Below are experts of layer 13 (counted from 0) of a mixture-of-experts language model. Rows are named router (the router's row for the expert), gate (a neuron's input weights, with its number), up (a neuron's input weights, with its number), down (a neuron's output weights, with its number) and show model dimensions 0-127. Each number is 500 + 40 x the weight over its row's rms, rounded and kept within 0 to 999. Numbers have three digits each.
After each expert's rows: a language model's description of what the expert responds to. This comes from a sample of Wikipedia text that the model never trained on.

# expert 29
router:426549552514435495449494481506493529467478481454527534483496501602507428483551506479546503571529459515472445432432462554484510567477431559543505543572494574530514513527445495506531526487533470454461491531485470540524505386495522497504557521464507538547500473558502488456501580473548571448470484449546419551580506507445507458466489501540473537463507501488478480546563531506491502464479
gate0:483552460566517420505502473439489465582556524515509528537449434487456488418537520518425494513510433517514500511533466488524477446482500500499521537490505461468525495499462474482581496541453476503492498538514491495514549541395521576556466440423502461478540492463495489533514471535497494495455583488520543451505530548565585517489478492523515537435518480489419475487421529488592477550412
up0:530478493478549514470545452502549604497512494487486532486550494503484532518501586431583494473434504478425521456502470541503428458446462510532545466508499520549598535490537493464550498490568527450596466482465430511523511497399431462479503445578538486510495454514505516527524529473492498455541507435479512538487487499499482563478562534476524551519458553492472467518462486605549491478529
down0:494468502442507501499460455431585502452568495542487500520502486517476480511519479427479454507491494618478540584480505505473479488530470514540533489477470531548485566415477496441466519569494535504562496517503456551569507509511437490443482487511534459592492468500569509473482465485405481536501364506456431497532477517495515521522554486517552501534478536505460497445522501570577536497521
It responds to: Connecting words in running prose, mainly of, and, to, with, for, by, usually followed by the, a, his or their.

# expert 18
router:428460501511531468531480462448543506468481526449488445469521533481433505478431491466498488443563469498523500542572555482467510424517554484518544497545414533657476483541479508516438509565478469474496487557515530584513559502529516479508532451518523482484533463520539486526519427449430451508501447486527522530528462485473492449565518400495538453523474465501465489461521557473503525506563
gate0:527470521556510517527416520577486445600498543512483493513538485436464504465478591499451474491486498464553473509489484465484545453513492528477505500489482477485508450465445559541536453537528540493403502511531454521504428502492506491528450589536516440434521493493465464469489468505467458485437567518521373543465572524529475419571490533539471481563479510538561514510478496518501507440451
up0:462494465508498543520492468490413561411557442459517513484528496517516480486511503564525522563517531537476480463494555495501502538509490562508490565499525524545440534502537545470516594462513500636523507558440536476509483467468483461474476591444503466448404404487409513522518501525501578555534477498446548480521576498498540503489506488465518460514516538471513503566528470480493536448483
down0:581451478554552479471526531501563573497469460481513489468518458492462487450485473522413494479541494540501491474493495585448549508499541546480506433508608533496466516470498515522493528455420509457500475477412495487574563469463460557555494474498507507526555490478533500469565494484533502435487434544454450493501487457485524422466571622487556485486535532566484516560496483528506467474466
It responds to: Prefix or early pieces of Latin-derived words, such as ex, con, inter, dec, rec, as in sus-pec-ts, Cor-rec-t, elec-trophysiology.

# expert 7
router:467445507475526469580502468448484538528450461467516487490475520485418487560484425535464537500577469468455494523537551442434561492489535478502549488497451454590435463564467540539503533471505529495450559512473554545527475509595519502463481566508525563512504474471512474574479483428412492502468458491548409548437472494469471565562465486440450496512482481480499482496469516515494461485531
gate0:518470418444541428524436462524448420458521455564525497485601509486542456458476516421487474540569559527464501429560444432578436452435484478474545525538536522491495465460528492520498495543535484476476496508471508563474511501516512506538512563540475516561523532427524469495552493599483488553515525549450513452476499510527501540489545540409475542501467481496480473530500511505539524532450
up0:487493475522461514513527567519477536419485465541481450495518505525533530564509434643491449461522521599493505520464466516542469540494513502522451502417510535502515561569486528522521454570496445520489447441487551444552479494492469506399503513496472478443499503536502493498459474496584485522503545506494494556509510517422438540462551470596531512441478505475460536463497503503600486509497
down0:480514386532513458570541507595563478511536547463471486512494485564552513449462495525550562533539517497472550426459476492461454533515502551475476470439491555482517511486497477579579507473511546495467548503507452514541463484479502529459479526505450491512491495549452453509458491548515518520502506463529539394535458508565529422426526549529517515480594440525485504499470470416482443555500
It responds to: Middle pieces of longer Latinate words after prefixes like con-, ex-, acc-, such as acc-ess, acqu-is-ition, respec-t-fully, plus "See also" and section marks.

# expert 5
router:553538547462453518465463501522556468474529544561520476444426408536486439486490438537543505515471556527447541531483568421518478528471507490554499518493466457548486513490535481485499559458467517563486561489477498475465518485567566507569546555534376534531473468461516468552442532508492488522435462496446511458513459452525518553523498522454560507473598508485547506509469462467459523464541
gate0:459449528486484443478458561469549447530520544415508451507476488465526492490506533498462494504519477519462491520494527511440495492493565446509487529483482451468457509546454470519516482472528498512536474506512463496477412419504402529538517569539474530501556520476563662504520575498436430476524488461576507558479523512480489551540480555476477482593485496521427497561524486467504537473550
up0:533494505517522539545514520491454556494462466509521491546511572447579461519489434545494453530572507466472490431476458520552525449435512484470483472465544535578512526549546560562582528470488534570472480470432555519473508527436565478412459464450481496481488552514452486481434507540598519474506497487524524456490515537514392491487519536557470503497464584535537527464501497500508470505444
down0:462462462537466476486442544527469575467513582555455517511505491502457526480514520431584467569494453565491530496499520466445499470470488490513520490447518497509512492537557488514516533498544504539544457439435493469518443530524460509525586556498502477491547480484463432535555571543571509449470530483492521465435497478503469496485532450539531495604463532470530468403557479508528434428589
It responds to: Pipe separators and header words in tables, especially chart, certification and election tables (Votes, Candidate, Title), plus album and instrument words.

# expert 4
router:517527538471492482568485525400533455548485456570498474476427542537509438509554557579426498478520514524514494496489503514437546490521451441510473469485505457581492465520470492428482443581475529539492466493467559469517480538482468548474526462475496465540538497427507516518477500455468467513429541490509468548533498553542521481593562479514461472517496470515478548448480406454457490562591
gate0:471596491488564507500516567500493529463471459497506461487532467533474461487540455440505469533505480483549552517488465505541508478468533469466499490508520472559530477515398512497524509484467535528436479452534513480557487494441558516507495519476460520519452487459355486514441562463463493483456468432509548460456492552545538509537487515447501486537608511519537490507520612579439570443511
up0:473541478465548513447467402483584521478538470450566508529437528487445521506568508435532538517525474494454489501475483470444480521453467462535441453515416541510563466542426553496449530554461475580490571565504519518482510545507485518416465505517569505534459511455445545459496523537464508458454512462552511511525522516482545507511553511475458508494519485508503461437515537507526562595570
down0:488445520462513501564499510482437477468507530486490572502608548476552541489574447462521440489488554437443562509513543565495510526522508537516448555508484424508501530512535507512547516416513502398444576430548479505466492476502506507429456480517498560544459519483431529508498458485568481494394473504498514446527524530476468502424481469486492548554564524460445482519531535525486490476495
It responds to: Second pieces of words after an opening piece, such as Spr-ou-le, t-ou-chdown, l-u-xury, plus dashes in score ranges and sports nouns like season, school, round.

# expert 28
router:487487547481537513476495560557475518541591508513483500482548468446520511455560590497553515464500507480518534537452442532543477441455520515541478547432515418450530482527549466497461541500473432431547534452444556467474565443502550544420481539439518475451518474455406527487482508515517475485512533454527446520474538486549467538449498481491531459444465529501538572492533486511451444560552
gate0:524497506514523518593416498529543541528499486536481466468543481507487514495477466516437559470478468479428494562478505584491536484438492541470512520543500469512558541487453467628529497467510513493479484574406473552487539551494481461514496506462564548589510476529570545481534444511477510455484463508493476413434526549536532540502463514494472495567495518443556477560462508480557563533543
up0:501438506484544513542405539550516539456452484477481505499535492451440535506490473469476557527538529549442496519465480474557585447492492459520459539507545443504516570504450506477521524457499432533508540508497506536540473464458496510491480530499590529503536453472536523544537450448575576423479571542495581449402469518504561543485429498470427465561457530465526503469477529493481518545520
down0:512514532496511442545473543475507529514517521570497506481548571435423540579443529515570499451553479484508450482520526558484514430462571491550508493482485531484512479445511549578568492459549518521385494485507505569474479498552490530475490473538409505492534448519546531556524475448442430488530509520445484472485471456550448472454481483529460479512482523470518510575468535472411449453520
It responds to: Table bars and punctuation following person or team names in sports results tables, such as boxing records, goal lists and race standings.

# expert 13
router:489521473531495481505512491574488506476467578523470549432535457528490491537532525528495515511535465457549576565413482444493467470504465500551392529527522378536511498491563545444500515472486523531490512475540497452497501512454574517426506490529523475526528451539443488553513556543549496425567531476428500507487459461508544482539436543504453556409520432511509497510507545473528443503531
gate0:552446514524484487512491480488499470512575514452558564519496510498535516458501495497489477547546520536466489541525455514533545511530523550544583551542520504434511505507482530531507458470500489442505511509408521527536406421541487438539504547376447505507500541580510561476466417485467471516533450537549496432490488465501530587420493437438471519458531502477502516536463439512577506498524
up0:569528542502495535556498518428538556486510518551475446559454479475506449475452500507514462483454453541396503475521547499467517494438552480486512455438533483542493468555506377518500535518471471489576555499492490499428514583465482588474567482474532468503470474469484533496533548371455528479497535418534491528462539525477448492527550534496529494516514544514487423510476549472487496503482
down0:485527508517605459468414506457525518560524500484497467503551469479487583380503524545473464485533503446439555497566532485454477539517583536484432456505505461437454495514528495525520532520471541441461454516515482499566465523545472505515515525497466491500564468553463517474475517470506453533480550519533458443442520460510508550514470420487522543474473550453540587498533491555489475408566
It responds to: Line breaks, heading equals signs, list dashes, table bars and the opening parenthesis before a birth year in biography leads, also Born, Died, Genus.

# expert 14
router:483405506492437458503505505509470526452501477550449576477510466432491492514465516528485505513515552470562516472478488480564536510556510418583488474533522545519493481513480468517482444455494504514538545473516564468520520441403512477457525446524531532503442445554506471463459461471496599469461424503569513522549510525528471558473538577443443507476587459487527541506446491539555514548560
gate0:493523513534451445535482505475514502505520538440544458426479479544471443541492419489502472571472485441499428466499422508459525492503524478501512511581595531528525506460502528495572554440629589544472496522449480478505450427504468442512519494545445525486445455528459499436505558530546569529526514498537462467516506549562529526537526504540489495465458509450490528488500539475497577463487
up0:595493550511471496473509413555504558459494503483506499518508531554470436491517538499593527527541519545485501481511535474502481559452462532539468503555398499494521515512575559498438492497471483528493470518517530466532472538509451518566537418530580481474550483524559483474501505459549553490630485522531427483489452435459502458535465482485453523510440548467487516457574507483463440465490
down0:408535492565505527477519504523511504468506544558502466552516540475536570552472517494488483498429511507457484465456488536610400484527537513462508478464450509505523517483460491492569507515474498477433535492483433584514462562496486547477441474492459560520489465457560516484481495589421479418484531439484425482492525561508484514516533487537506565417455541499479471553527492538452438535534
It responds to: Table row pipes, separator rows, list dashes at line starts, and infobox field names such as Stages, Pages, Coordinates, Website.

# expert 9
router:568564489526436517497532519428506415431560503513505466472477473541477524532442493484518503539462485511533395499470527583469579445509501477435484498517558470615539542498447490519486504521474519490449488551450495470464475581439507487557537469479455448435462516495492545514467491522519495530462460422512543562468542479489465424516570551483482543562497488494517551466497466470529514492453
gate0:503505577462467497495555436539473530491518432542489600483463517538486461527505491525561442462503504523582473459447532521478538505479521448563462530547510448539492573492482464465458486472525469428485481469505476582505511442571510480543465508485502425438459528483510524537458569457447473463458458483555525517585428429502474435489527456552458555487530526500544473469498473578513511542523
up0:464550522520558506571503523497513451513485447434503549461572466534450495548453476514449547379545379439547465521494513526512492491528522491548506458513478464523510529463556459479485545544447530461495530522517457571513472495540515509507463482530470568498540490520509429509447454494573482469449532478465451464481523438481450488559503476479498527483502516537558434517539540531575565515414
down0:524524537459542461460482581529491490474494469554485508510467487460541518473524473500527510488459557542518515507513552525585516464519521526526485440553535515419458532454446472512494518483530471532469503449427513495455549448470487470551530457519534362436500433578461546476497498498539523566489485518480479482434550426517523517547499472496465512504458539490542528447515400600442561505528
It responds to: Short stem pieces inside ordinary words that continue with -ing, -ed or -s, such as k-il-led, t-od-ay, show, episod, wind.

# expert 1
router:512521562494583467531510462448545460532509550457521444539488463474443517573438469467550473553523502496585480555580494517512511454398506509509544440473488534581494499475497509446487493547425483467509549504483509568432552520448496501503595484506455491502461470542501450547437544552436461526511550448488522503523489547524553458473516412509558493487518521509425508446497518495495533464486
gate0:431534531519474456525467525544416505497558454583511540575460475504528450420532523565567557540543537572486449438465444485461497481485485491432491433533523540443526516489492401508488456445592490514509513526490510514516504524529478495471479464438518483482522495486545484492533516546525597517451487523531480520472529469524471507511514496431462520494471426545515457506556428467455441552554
up0:527462488557498462526530495556426509527517514477531522568582481437503490402613527579491517535480516503533385490500478483430500449448576579492515506505516564419523482426508461502528459466527506480495617507477513502532594480462523503483457525503462523471544558527546509484493491530483499529472492530488498496483460477500487528465507558471499481547458483468483567470503456484420504531478
down0:510525510496493440515480486539404473487577485495513490507444507565448440540493477533486514497487558513519475547439556446520483573492491505534403513442535554543488536454453422485453515537520484429510499459479554493501521575485476497530451598521443542504514505502493521507527518453507494528446599483499510559475549472442499473475527487531584490552556488490418525412504556461488532453522
It responds to: First piece of a word split into pieces, mostly a starting consonant cluster after the or a, such as Sp(eaker), sp(ace), Ch, Br.

# expert 11
router:524493483538539514546514518523525487456514486525540570477499532490451498529524520441495514566479566491466481498442424534488530489556497481447448561441509394512538545545547530548499499458485494495482515547457478579544474412476537514479488460479495488476478474504517585489516494521606515495573479526505485410396421503461514444458501471508433507422505504490561569496479501499531483572472
gate0:511472535498536512488449466510515500530532537514496497545480485558496477542534469512554551513494483521521533457454523457556418428507462503451500467495454564451486574441449471511565459571480516501495453525572478452594585576481500553447525496482480472523541485511562459436474488490477503403481504464497486526581531510491510418519470527491523456509459500472422597553468470510438457536503
up0:475491482496499514509462443413529431484475425585506504521531507422507512510508449499459489464457439578455527505465532561423490577558436526458530508499489569480496502564445504538483559526489528541527547506577399520486463509453510517454486407561509488482524506596473507559493473480493498490537488569435541519496518417517565480462503490509534565502531487457515514461492542485478499519490
down0:503533480474558475525548543489524523510480479483511551459521476481579545514485468545595510434487444439383533455491576523527476509498500481458502436493484495520555502456515467515461433564494527545491533536506503542574564498469570501523510460492491521536408545467552502447563463426588484517526427414544506479490502482453497414533529483510464491466484479554480481507532556512459525499469
It responds to: Sentence-ending periods, commas and paragraph breaks, and the century part of years after month names, such as 198 in 1980.

# expert 25
router:504407486462534520532432527458539456527461475545495557469516539503557476476489521538450500511588470534444483405563458501513513473514553516441513550470586515557491484451510572530455585526464495502457485484477535462533476495434459489539443482439457513491555521411459531534467498495485523519572494505512560503429532592500508482475474485512540553524528496503487501501433541515409457484536
gate0:601482477509544472495456463522402589533514513476480491565538478539522491467445486508508479534508493429543531489412498552547486476552489471492485504534508526435527600521525490440514494493645477542518493529515500496479443465453495490499449525539504425509515500468471472489568507511523448457514556558538531413464465443511453468509545486542535493486554523501495466536513469479534596475490
up0:485519588509521529491548440474566504519451489497483491481409507473485523520554525485520466472510437476438474470556586533507496495462497559476528518513478512542505508486463537418547503477510545428503533470500467441498492505521499540412525458491523511549456495495474541536556512472484520519460497437481481577545518554536510484482495597420434436510508396521486467560481473548553523433595
down0:509524530427520532502455493447517537471531529630510482579475474483492505505509462518490513521462493482534551500586436477490465520497453466467498530545481472505548465472513501543495475422424506499431495533468518439571469590457519494459465491519421526450488603474493426523530474554470524466510535493590479538446493456522561508525432491556552487465538476489468525461527466536538562505532
It responds to: Final digits in years and times (198-6, 21:36), ordinal suffixes nd, rd, th, commas, and last letters of words such as sli-p, weir-d.